config.toml
n_experts = 64
d_expert = 64
normalize_top_k = true
lr_router = 0.00102
rope_fraction = 1.0
decay_shape = "sqrt"
batch_tokens = 65536
seq_len = 256
dataset = "wikipedia_en"
Below are experts of layer 3 (counted from 0) of a mixture-of-experts language model. Rows are named gate (a neuron's input weights, with its number), up (a neuron's input weights, with its number), down (a neuron's output weights, with its number) and show model dimensions 0-127. Each number is 128 + 24 x the weight over its row's rms, rounded and kept within 0 to 255. Numbers have three digits each.
Before each expert's rows: "mostly gets" lists some tokens that are sent to it at least half of the time; "raises" lists some tokens whose logits its average output raises strongly, later layers aside. This comes from a sample of Wikipedia text that the model never trained on.

# expert 39
mostly gets: "C", "D", "R", " A", "B", "M"
raises: "ib", "&", "U", "W", "L", "ural"
gate0:092156127149111125146164086181171128079122074128131168120119145139081135087141128106126123134153157126106114113121138132112142097095145126128171166150126107098170082131116134135169135128089112093111138151145146164105109137116099149146077140055103133141136143163126108116144105143133128138133107113133153152157113087133152132162167144144141111118138163136117137149134118150168122128110
up0:146143117137138105126127110133176145112090115134151074110153154131120143124137118151120110166091110142115127112115177113136133094118146123129141139143120112113130085101109115141176121128141132105117123174103138098100145110096135115156118134119195180125106099155163112131108127160125140084152118135182145138125128157173096109098095137140141159114101151120109144143172105116139062083111
down0:125119086100118160139107137107079143150133124172111129129162095148120151158162100120154125121121099121153115101116147133152093116132154122124124101153151076123132090128139122164113091159150118084090135121077162126087086119135115124098115143117124121140097137108141144163184119167135119143157163122159168113147100105142104123138102136127084144132117118151147120160140069173153107142126

# expert 25
mostly gets: " M", " U", " E", " N", " C", " P"
raises: "ber", "han", "vor", "hr", ".", "ft"
gate0:134165129146157143135117140134102109133134123141146129142115093111128115124141123127096102059154125122114137117123127126102157195129112101069140175172126081099103111104152104116137118116177131126167125123111127094108108145129113145147099130111145142123102107161146112062131127116135125132169167108137133130127086095096145119094104164160129100113082162132125174126122082116133123134160
up0:103117131099115147119140143157134126070110139128115141141206135117133123165133098121132148176116160153150099113109122113112132126103158135144132099117119173126134141172105139165141078122069106108108114127135103147138127091128127139117131117121089115143140129128110185159110148112131147127093093115115137137134116147161131107144097078106176140159126083130170070123144158146155142149122
down0:176171110153099097158115108099113182137148110123095164145158151149136136142147080107141090127107097154111156139135071130150114093151132128170146148124072131142091113136076101112163164109138168154120142068115114169126118151120148095156126130090126151145127126134118138154115096156127141145151116110112119110145149131126087142130147116097127108168130123124138124121118102144118168121114

# expert 33
mostly gets: " John", "son", "ley", "dy", " David", " George"
raises: "s", "'", " or", " and"
gate0:135107151152154132136095110166115115154159126118116093116182151136147134154104102133165153138092168127120130149134153163102079141113141182090117145149152107172136113104118140123161105140159128143133090124116144122126163093173113132135144147166120168168169111127131139143142141158104142119130158096102127083094095100153135152113181123142110116117106106120120148104145096127119096082124
up0:128105127136138114124115153084124138113109127115122132134150152137145151156123107074148180110150163123111148112103153154096075099131121160108116149148115134107110145147065117099151131133137123151139132110136148128144111084118123074164124124146080158130162139146130170140179194140132160091186133092114112097133150130145136122099140138150128131155112110095130164135183113116124116121130
down0:118107109128161142157137108138114152135143093162144112144147111080134136116136152128146137108165123105137113144108186135086131136169085111125097191175101113124162138103140180095163097151151134103139135096078156134146161148123157135103155102153076124171126160137105151156120123104133122127144126085127115136104154105137132167163127150163122131127132143120137115084130109157136128099118

# expert 49
mostly gets: " World", " This", " US", " N", " P", " world"
raises: "T", "H", "DS", "L", "RA", "Y"
gate0:141121120094135154139088118129128105136104116097180131122101195139128152154148113126127152165116119113094120131104096141139156124130105157109157103134139099156130126134139148128134161095128151171135102106148191158144120176099083119122094167071152112160133144111132107107112150082158159125106121145140133122175179094161150118124157112136123146122095122121142101128160135128130152121161
up0:166123155103120168120086090079102128144127126138152139144156162115115154180142164130136124119111164136134155093120141133117129154103117139150100098109100143173134117102140120166135107138098125159123124129163170120117149164140142111114157128103149094121101156122162127139092121147122103139072125118133100101100177166115181132141139105109143081131135106098152140141191139110096134142136
down0:150105116113168119098100140073106129132168157141130109116111160098153148111118115131110184127166139131137112148153123115106097143172106177113102129155162172150158080123108108123123103169123129147122128104113160135135176109147108120112112117129112159131079107135141117119134088133109173147098087130124140139124156109131161134122142128145177153188146155107147137133143107093166103132120

# expert 4
mostly gets: "eg", " Ad", " Ra", " Su", " Sa", " comp"
raises: "ant", "it", "ea", "oc", "ib", "er"
gate0:119140122139092128130203163150121123138139145151155130104123129128129113077144130133127085161111142091070111114151124130138173138158116136138124124155135118127071150102139160180141147140128082162178116116146099156100161137112110138140109139134118140148126134106137106111111101118115127133108153145156174137125121087127132052131111175132100149153145186122135130116107137119127136136162
up0:138128152154129123117162163162096085114130137147143141083128129146124160134174138138132165142120123103114130150163138145167133127162133122146109139150127154139122088108123163152128107135158094133175100118125160166137082143162158166145097110153123137156155134122147076122113109100108100083112126135151145127100134120128177058176105154153121152158176152127122137094138111117137136114139
down0:190105102133156120087119127116160119088151122159117139137095111127172119103136158125138135121089111153160108120150137118138160107184116167135129139172115124144126095102116137180135149170113090146123149164151137176115120095129136100128101111099148104130137151095114093124101096043133098169136109111119123143143116152133122127120113119133146115135137144138131131098105076158145113121114

# expert 3
mostly gets: " 15", " 16", " 17", " 20", " 19", " 23"
raises: "th", "5", "9", "8", "7", "4"
gate0:186087107103139130110128142126116162120088146149112152149094142128119124120069167122152148102090114128151157131110183135088164102160130102133112116147136138148125115113144138174128139123077133138152076122165127115114101128126111160134058137138164092128118109136125097120163159172098180121126142132125124151165155123146111136162110138143160146126116122116165147123145108137112144112106
up0:172087105083149121107152111089102122119122138144087136169083142101102105131110147126130153131110110114123168155124116115105137123158121099142131141141139130151116120124121111176137158113085124112099107129134115125098113127115116151143066126133157097114119128152126070100160153147110174122109186127139132138167188147151143149131117137111132183116133160115138146098154105150094171128109
down0:093143140145112141127125116130125108136140136124165138118142089110145110122134079104174114114137126133135107131096124116133082111107112065169153155127145116129142170135132141136107144144157092144156139133128126126123143068101123140115112144141094142139079079157127150121132143031170106139146139133143132111110123128049117128149130111121131101127129103126101126179128152122116104168143

# expert 57
mostly gets: " 6", " 5", " 4", "000", "2", " 9"
raises: ".", ",", "-"
gate0:124151117157104144089149098164128091106177117098138079122142115117142137108129098151099065166112151121141109130112119127129147143134134125114153145090109102117120141170120152107140086111118127106148154133114198156097153124162134083116101145105134116131117124164141158131141139128120104148127154138165170119153122133134130133062108055133144134145146143093114167120104140149123098121129
up0:078139117103182113106103118068125138119077131130152111106125157131133064092124146103154150123141133110132158113137136130118119105106142143121108123120104180135122074151124112155105141129110152192142137134146119084136083121125086143165109123150148127133109122103107101132087107123103150138176117131132138125093150109127141130156141180113139088092114127165130129145173142109112151109137
down0:144130114170114123158103118165098091102113122100120120107144091122108148127123131142148110128136159145124131168116132116142119118093132152138158112129128073098117148100111142172111156091131119108109106150100114156176176144113139080149104122124120142130189175128121183184085127116127163132121154128124124161116146150127137128096078089158133158124159120091121157130119127119122156115167

# expert 37
mostly gets: " States", " 2021", " 2013", " 2024", " 2019", " 2006"
raises: "–", ":", " (", "\n", " –", "\n\n"
gate0:100111140140112111184113115137153093103118125151096120133135124156108121128154151156136137163171102131103150144155142082098115134168121095126098171106141139088120132117104136121144118130149116144149122109101151110138121157140112138148122120115147126162138143094085135094161125104122181139166155147149124058109131179119169136127122165102122131158156110095175105185138147147153108143126
up0:157132075103116152161105132151158120133121138102119128109134137098145132128118129129138142085113147143126149136185133125129165155142124140114111094153135141186153102130093115134126105131101118120116131115149079134101106076106164118122131139103130144087167143145122129135104110112142126149116127143139045111133088086148127170112121139113127121103096127149117159096196130170124119123068
down0:093128099132165114152152172145136178104128146140088155134117162150112114113132122096118132124162119171145119097126166095135106140111105174102139134147130152119135103164111096102090122151133125075134110118122153113169093146075096152153124115133127144116112118139190086148139140097081157128108141101143078118131128142105111125109111136114175136094125162089139144102120097150124125118134

# expert 53
mostly gets: " t", " m", " mi", " city", " ft", " system"
raises: " of", "al", ";", " (", "."
gate0:141180106124125119095103123129127156175154126159136121129107150118143121145138136118130113140149050089081127110098152138091174141094132110139100111132133106113127124126145069131113147089087151133131121108132185135126173152110126139136134100171122145126127102109139113084137122100164116151117116183104158123152098114084118114115088114093121095135150141140094100146158132118102124116131
up0:125110119140106131138157121134086138157130086120144122107141110121125103094099122116114153144095154171133129127161127165139132160173148126110146173130130137099129085097107136077162127127139162147116137105132150118125068130114137108125128131099120046149111109110114142131097121157126167090128149120125120129153114117175124142176143100106116165136129181119198128126125122154151113090115
down0:134100169157106111118110109154154086121080179172089146129140103131131110115124193141130118173148127143152141115134154117159118123115145142117093095135098140099128126110123136179126111091133135121086141125113098158127098113142119146113110083120145163101169100118141156106147122135164122106130090076109081099142135104150148132095161139077103089121123129134143121115099133153151123122131

# expert 27
mostly gets: " University", " War", " Park", " school", " School", " House"
raises: " (", " of", "s", ")"
gate0:153124148109122132118131102107153138115110157111132140106039093137113141110140125121099167131160151153154172132108144098072132130105128187120137126112091119149163144144158156146107158106116112094134126096146163143085146098139109126106072158137172119110109142134124112131126171097154137148122114146123094135076125139119114170165150160153163118117122136104124113119132153110111151122132
up0:134127149142142101142122114147162148149136152086124146188171150121163114130136151140137101130106149143132106127105084124118079163157133101122094121117148144200128126164152122090138096136150128176111131196145147127139060126111137144132143122127129101145131146118135138116145111102121153112103117121137114083161152154109173111079118110118123157110154111113105160144126167148150133119101
down0:102076138126111119148121154134085162143120161125151154124165151140086163162147123115114120135163088121099140055154124124087113111132147128146142136142118073145132122131142132164110167098112102104114166074134122156127134149071121110153102100141155114137140147097182135150090110122137156128152168140143127127144144122135152114159144080129109152147149148138103100132107111146126122098126

# expert 58
mostly gets: " 6", " 7", " 5", " 15", " 12", " 16"
raises: "8", "6", "9", "7", "5", "%"
gate0:101080083114148171151118103154109097142098124108089128143108123142119150110086094151071153141119169098083088138118097130131129122128135152168122121098131107131129138120142142123150151155155113132108135135142131168122132158095091111160154112082118111116126166123127102124145111121159072126117135097131111142114108126154110099105115163074116142140141103140135193094135143085120135103141
up0:129094091124134153096113086140117102134130129125114100111106120134139139112101080189077143149140145133066078141102080139152119127149144134150170149151129112119121148104105150131147139158168117107109140180116111154123135133136082123170147104093142129126130168120126099096140105133122067132129106094166079135096137071160132128116113145145134141119131133133143135130138113110126127098152
down0:170109152131119159106179133121154112140133141125095138116154157117146145138106109135138103156145104113144152130135122135097107121175144083073129144146170155137133097156148117168146096141179116107137117111137054121155100096122140126146088152151155120150122089138131137141110102124161114090112150121087166107160098147158130154104131123128143138125141126146142141145126129052124163148121

# expert 8
mostly gets: "ti", "'", "ea", "ca", "’", "lis"
raises: "s", "=", " and", "sh", "on", "S"
gate1:145099135189169089140124099072151169133140113155124124147098124131141150130125109133113169112106106115122109104082100134131100134137098141112115121118120151123112096126149145134171144115109126129148119130136113130138142159151134093137142138139073098161151190143111110195148174103159178145135174100099136148152173102123133110130123143098147156111138145107167142123130116160122132133106
up1:082145116123133147089134128122084144077135126135143122107130152167137138136111113114153155128159133096106133140098128121133144155098129119097104166109140128112131139138103119130166141141110090117154130082116174127133074104103136117148127145148096129105114184143064118112131172115127142136151056098136123125090132094123149112090139108094113130120127119147122117141186181123103094148121
down1:121147160133118117134129100122146116121143111070149143130153120133130135148108137108120169127122169093091171159143089122114154144140126108126101175072081112124193077137129081160097174126113132112103115147138124150150112138112092120117143163121144138153150125145160147070097161135148134121139093110111142144145121145119116155122164164146084154109139124144146129138120123091154128149102

# expert 19
mostly gets: "ta", "na", "ma", "hi", "ci", "va"
raises: "gn", "ll", "n", "l", "wn", "ff"
gate1:118112128130158108126158112134089088135154148122120085144150090133110104133121154100126138112157140101120099133153129152098096146163127143141165125126103140112141168123163151107179143127110114161151130122137096131074130138119126178110125133169117131137136139117105101107149093131146158130132134200120153131124064147143060136157151114117112082165129121138095104134098146180125120124123
up1:169130139131129131150121152121153116088146143120076115084098136104173109120153148125158139090157184140119124131143117142136061122111165144091133124121104147111125141123103152175100136120152133155147112142117136116138134159139120158120182129119118141167130119112130090125132129123096147148152129136165113117114090067138148125123149133137147136104122118096109119099090129038141113112096
down1:166172112125156109177155133095114108165134104103089123126117121089103099156128116122132190122086117118110115133122156140116131101158121118167144118089156113106100102129159124089132135149125123188133144090135156134108106137121142114121162116118157131127130122150132141110162156151106145121147139153136130169139156099129107088123124113159120077149114129136176063169085150111119143145148

# expert 45
mostly gets: " Z", " al", " West", " st", " Pal", " El"
raises: "im", "p", "ai", "art", "ire", "i"
gate0:160136125135132093106172095117139121116130145109140096113143135132160122091101112092149119126126118134136094131127124131158117109104124153140145120157154094167133130141148153162131164114159130117130115129130154121124144140157123175092146104137135090140151185176141136132042159048127169110113149105133159136150091124111176106160126134152112152134161125124111159145140162146125132144104
up0:095105084137144123179142105090131162106136127140152126128136112094111134133073109135097121154124208143120154153094135107137143136108111130138116128073121133149115143090123104143081121126137155128129166152140164143176113140132133108119100117189155143064125111122103150149100118121170130157137144105098129141165110090132144130136155093120087139132075115130122116146134134119111110140137
down0:130104098130141111130104144121132104115137125101155156131152131101096123143141142136093130129117147126092166140135145094082129110080137147145114135134096172134160131114152097143097163090133125112113145117137142129190106169069152120113164143162119185076106071147151124144114108139149127132109142129129153113115138124162122123153154133134090129131124144139132138116172156073141077173134

# expert 43
mostly gets: " p", " t", " F", " co", " ", " m"
raises: "ives", "ips", "ires", "iles", "ib", "ip"
gate0:144111139102129146118122101146165149139124104124151119138143136144142138142090111123158157107138100114153113109112100146163137101143166109130112103117140096096157128111173124138143122132131126177102097133119118120124139192098128142110125114126109155106135181124114089149120118154188076117113092184113102109096131151118112124157155147127124152135081138132148097192134099178098137158104
up0:156166151109121136150104090081183118133103146148137140138153151114138112113099093152099132117117141079083100128130122164115113147153139149132131108125181101130124110157155123152143169110157117108116107145135106140152109187095169122127183154112134142097141161131125093133137137130111133108114101135144122131101100099097106149156142177136115138124074143145123116143143131163115107164072
down0:102095173123087126136125151126143125137141151152135113143151098123172137091103143144103111098126080115145096146135126108139155114179148101125120130151167123092100140120164117121133172141126090132126133091121098087072140127157125109155111141156139130127145133112152100132139161113128153098132101134105084090088105108109114143123123084137180121099090122099146140148076091121137169152122

# expert 0
mostly gets: "–", " (", "/", "(", " [", "—"
raises: "age", "aged", "mo", "rel"
gate1:130117132093119133143101108140143127092135138116107110151106136139141138120157120109131123150121108121142095149141113131045148130101090134077107085176171150142127094157146175115167109143142184130155157106131115141093133095118147099143122152116087159096108159094114115143152145092135155079106137104100132114123124155164100152167118102111140118154151139136161110130153154135103150131112
up1:108138133116101146164086150174135151114130130099139150164144125140115141139168088142122116117116139113131096134116111124062137097066098113061121095166153099109143126148170146128150139148125140158156151122121093128083107089113135087151100131144164130102143141095101102142132135126116165100111142123127146120135130121124071156164113081132123110129159144162135107136130152160150133150130
down1:124136135103106113137108089126101157134114154134136121108130120166161140122137135140153152123103118161083124097098125112147147119133121110097108147140143155139158153164133127126143155145111150119123129137122079083106195121169110086137106150104116122097136101122096127147090107124133121118090141079132082119103096154178086117124083131099181133119148140126167157145149119136068147154141

# expert 38
mostly gets: "ix", " T", " Man", "ker", "iz", " director"
raises: "t", "ing", "ig", "i", "al", "ti"
gate0:090132131113110151159149151150125112117110104145152107104148158150158132111139111112151110100123129149131115134136131128134142108147111163122095087136146105130138140198164145125123128082177156105138155112117170121162145129158100106129098181097161130109141169152136176154111102144151112146113124155095124127129163153137099119097091070117141160129151175131155113133128106168160106156127
up0:092131126134082179152116150153128118120077121173107124083101158127143183116153127166136162165149128142156142130109135150132139151129121159147105121111155133132138108097147158074141150137132124107126132137111155136175111094142133084107112154168091179117158095166142126134132102147150133103128135136149112147123137112146117071111118074093153091141129139099086121114115125145129119132110
down0:088114115141119152154174095102128121092183138135088135112150131086102149161148150096145108108142131126157126111119082126174089088112118111111154101118120164122150120105073133095160086166103140132149129131160158111092122143106139136136154163163133123118109104114106148099118146136160143131125131131098103156122125099105125117083138112144184072131129127111115135104130133140119151166098

# expert 47
mostly gets: " Le", " La", " Ne", " Be", " Re", " Si"
raises: "ho", "ber", "if", "hr", "har"
gate0:131136128128129136119119165104119108137148117092139125167135092112129102122090102110109129152105131136077150147173120146122157100133137152112111065147125128121106152124137097122104104115114136121111136182122161123148109174147155147112141133135111125130140110088177123126141110139132143076198162154160138130066116149106149100110119073164100107108103112118153110110144106113115167159106
up0:147142149147098132142135129175159141097152113162072157092156170137117133143141113134153144120149119126094113132102139151092104160117087075104143144124107127095140125117134122157145154147114129092155113122099137131100149104100121050139153142086143124146119089132144149136105131141135098138105107107110113092157103081138105162147112140095132143110138122138094132134114121113142089060146
down0:136108159102108118173112093129185153119143153151134128144104150141067151139141129119096126145120141136123116149126149085173114153124068118117106116117112133148123148118139154165143136093124135135106112134118116138123103123144133100113098134141166148125109103127097177141125122085126160122102127069108130111127121112174086139091113170135150116165139170075188133106123140111122164116145

# expert 14
mostly gets: "ck", "lo", "ton", "ley", "ick", " Mon"
raises: "'", "s", "er", "y", "ef", ","
gate0:141122115111123172125136136179118103091122094128106119142105129131136105093131133124163111119144182121137115136070114133123142112128134154061134128131099108100126090128122093120146129111136139152144086135119180129154126138115138123153127130125133150141160116131180141147145136166120115157106140139118122156121143130142139119073126141090111156181210191123135125099140175112137112158109
up0:096094135151140145108095162089145127137077168116127176169142164143146136134094130128117117138128137085156148114127160140144098143118136121159094122126121106065162135140130148103083168199110113084147139159140117135107140136126132071101157122126152108120122134110127135119114103147112079118132087129126142124128100140099116159126111105133143112064114114130083121152120124159111130110139
down0:141126135136136103156110139121134076154093145105090150138131115155125156060166123115141149149103167144129111132151100104099116138073144156122131118162138157090124141124122087117111091135131122132110124133159142094149110131110127149126108162137106130089154123130174103107149166138149083134137147145116162120110122126132167094123100161148059111200097125114118116157153124108144141139118

# expert 17
mostly gets: "ter", " l", "per", "dr", " per", " inter"
raises: "ies", "ica", "iat"
gate0:093139122099164085165111162190141141132132146116119178124186116120115149100174125164129147147128119121167109108123107124130082132131152127117142083157134118139091101112149136167108170108137125108098138131090113120147193134176101110173146146091093106114118148138140142136108165114124126151149108128113132140155173118138143126139107121104113127112131114125162106134070111126142109141112
up0:099110120125170093136141119158137124095066158117140159117139148084091131133155087131140143160197127145172093143134149137134129130122162112141091109168141125128065117122135109163107165101108114101097152110147154119090176113131102149149158128103110116165171141117126161137102170124149148134105130141108132095114140132086127094134106119098133139103118120140151107121100143129131102139127
down0:099163148103094153128148127133149134115167146156146135141114142099126166115125053117123121095101118129168154128110123133114088091110158079068123132140120151134137073142106169123130123119133102113118133141147132143166128142132120138109121123153064096157100105135156091165154104129119162157106115146144088120137127116094160128102117116162117082138174098132111097129149138112150140135148

# expert 21
mostly gets: " In", " in", "In", " during", " at", " between"
raises: " the", " their", " its", " this", " what", " a"
gate0:088145129128146122126108115091118143087130155131154167159108134107125083100122123082109127124089131176091086128157098112106169169134091129120170139131130148079133140124141130112108120106107144132144116131103135115141138167067149124131100138079110127141144105145125119153140115172169127138079129133148154122100126164133137146099117102103056109134111151113097137094139114141147131123166
up0:174145145120117117114099122122132131150102119134150135107152127126142153140130151178128161140181098063145112129098107150151080159148129130116140143131141158155122094128102111116103160148137123130108135143142101160092063107159085131126124160182143114130136143109140122113118106114117157115181100123103135142162121076117096130123118136140166136112149134085187155126132179125145130145137
down0:115148153179147119155119099106109149111156117117130135122171138108106147153109085109144136148122116086127155137099132165047115150128145132109086122090126095112114161130118163148175116129112104155125153142160091137109120141136143153142116124128106144177151152129133160139089136124140102140150157089126130125076132090119097129096128170131155145078138113158126117154101090101158136110139

# expert 6
mostly gets: "ation", " number", "%", "ations", " election", "ism"
raises: " of", " (", " in", ".", " to", " on"
gate0:119114094108164172144157152129174122126126131133091123133128123141113107139104136105106155157153134123069133149169101116119158116139145133127164120131160138105100151132124112153134138098099116125170121059102167126102116085082145103135090159123096159149157076119108113142106112137167118087117138152122146113128161130107117135125081149143073106133129121089146098123107098126133108154155
up0:084163135149118127081120150108101174144126129124147148094117136114133165087145120151155112105110123097146099116104153141129109136120138142156129122140110168182134112161133145160128127148150119155141132122126083125154137142156105107128123117126166127089086142088150166129160124150095124115170094102113110112127083132122113113109114108134131144110170160190163169139172148120086121084139
down0:117137172163085104139118151122074094110130131142126087128128134190124131137148144102156103138112155134126103093135125135115115129137146124139157107122135132145122143172123154126131195169118127150148153110188103126115142144089116119149164158169130144179144139139137130108128162120105129100135148132164157141133112166098148124102117092126096115133117094115059157138128119117110093142173

# expert 13
mostly gets: " years", " May", " year", " life", " end", " man"
raises: "s", " (", "-", " in", "hood", " of"
gate0:116121107147143144171122110091113161132086145120123144152122131083118180177139127170102151137137117136103149160132135119093072162134153092114088133073140119166125124107161128105167115131134107133114138118082109137132097170141108118110144146129098168158130096142118116094087053113122142123148111120125120138131119148121115099163118111154118171130155140157167137148124109108113132154121
up0:159119130129143097111150117123144102118129127105132107138098097164107062099125152111121137134097135092117122096117104144153149128148093116158167138118128112122144138102094120168114150157066092129137124123144137130148134132155133089123119148085167092102156153114143111135122169128163100159131146124099114146146131090087150139124096152113133132162073116138069152107179115165136150134102
down0:136138115142141128195141080116113107097144136113140111137150118111120106111122127113131126079122125115165144120145087129112139133110138125106125147149121124131154147190125122127112144138118119107131127080110123139117077123171109086151153140154132133107139111122191152100114133150110149135123080151108104151121135133148170118109119160135106141150127143123100142177154036186116156149147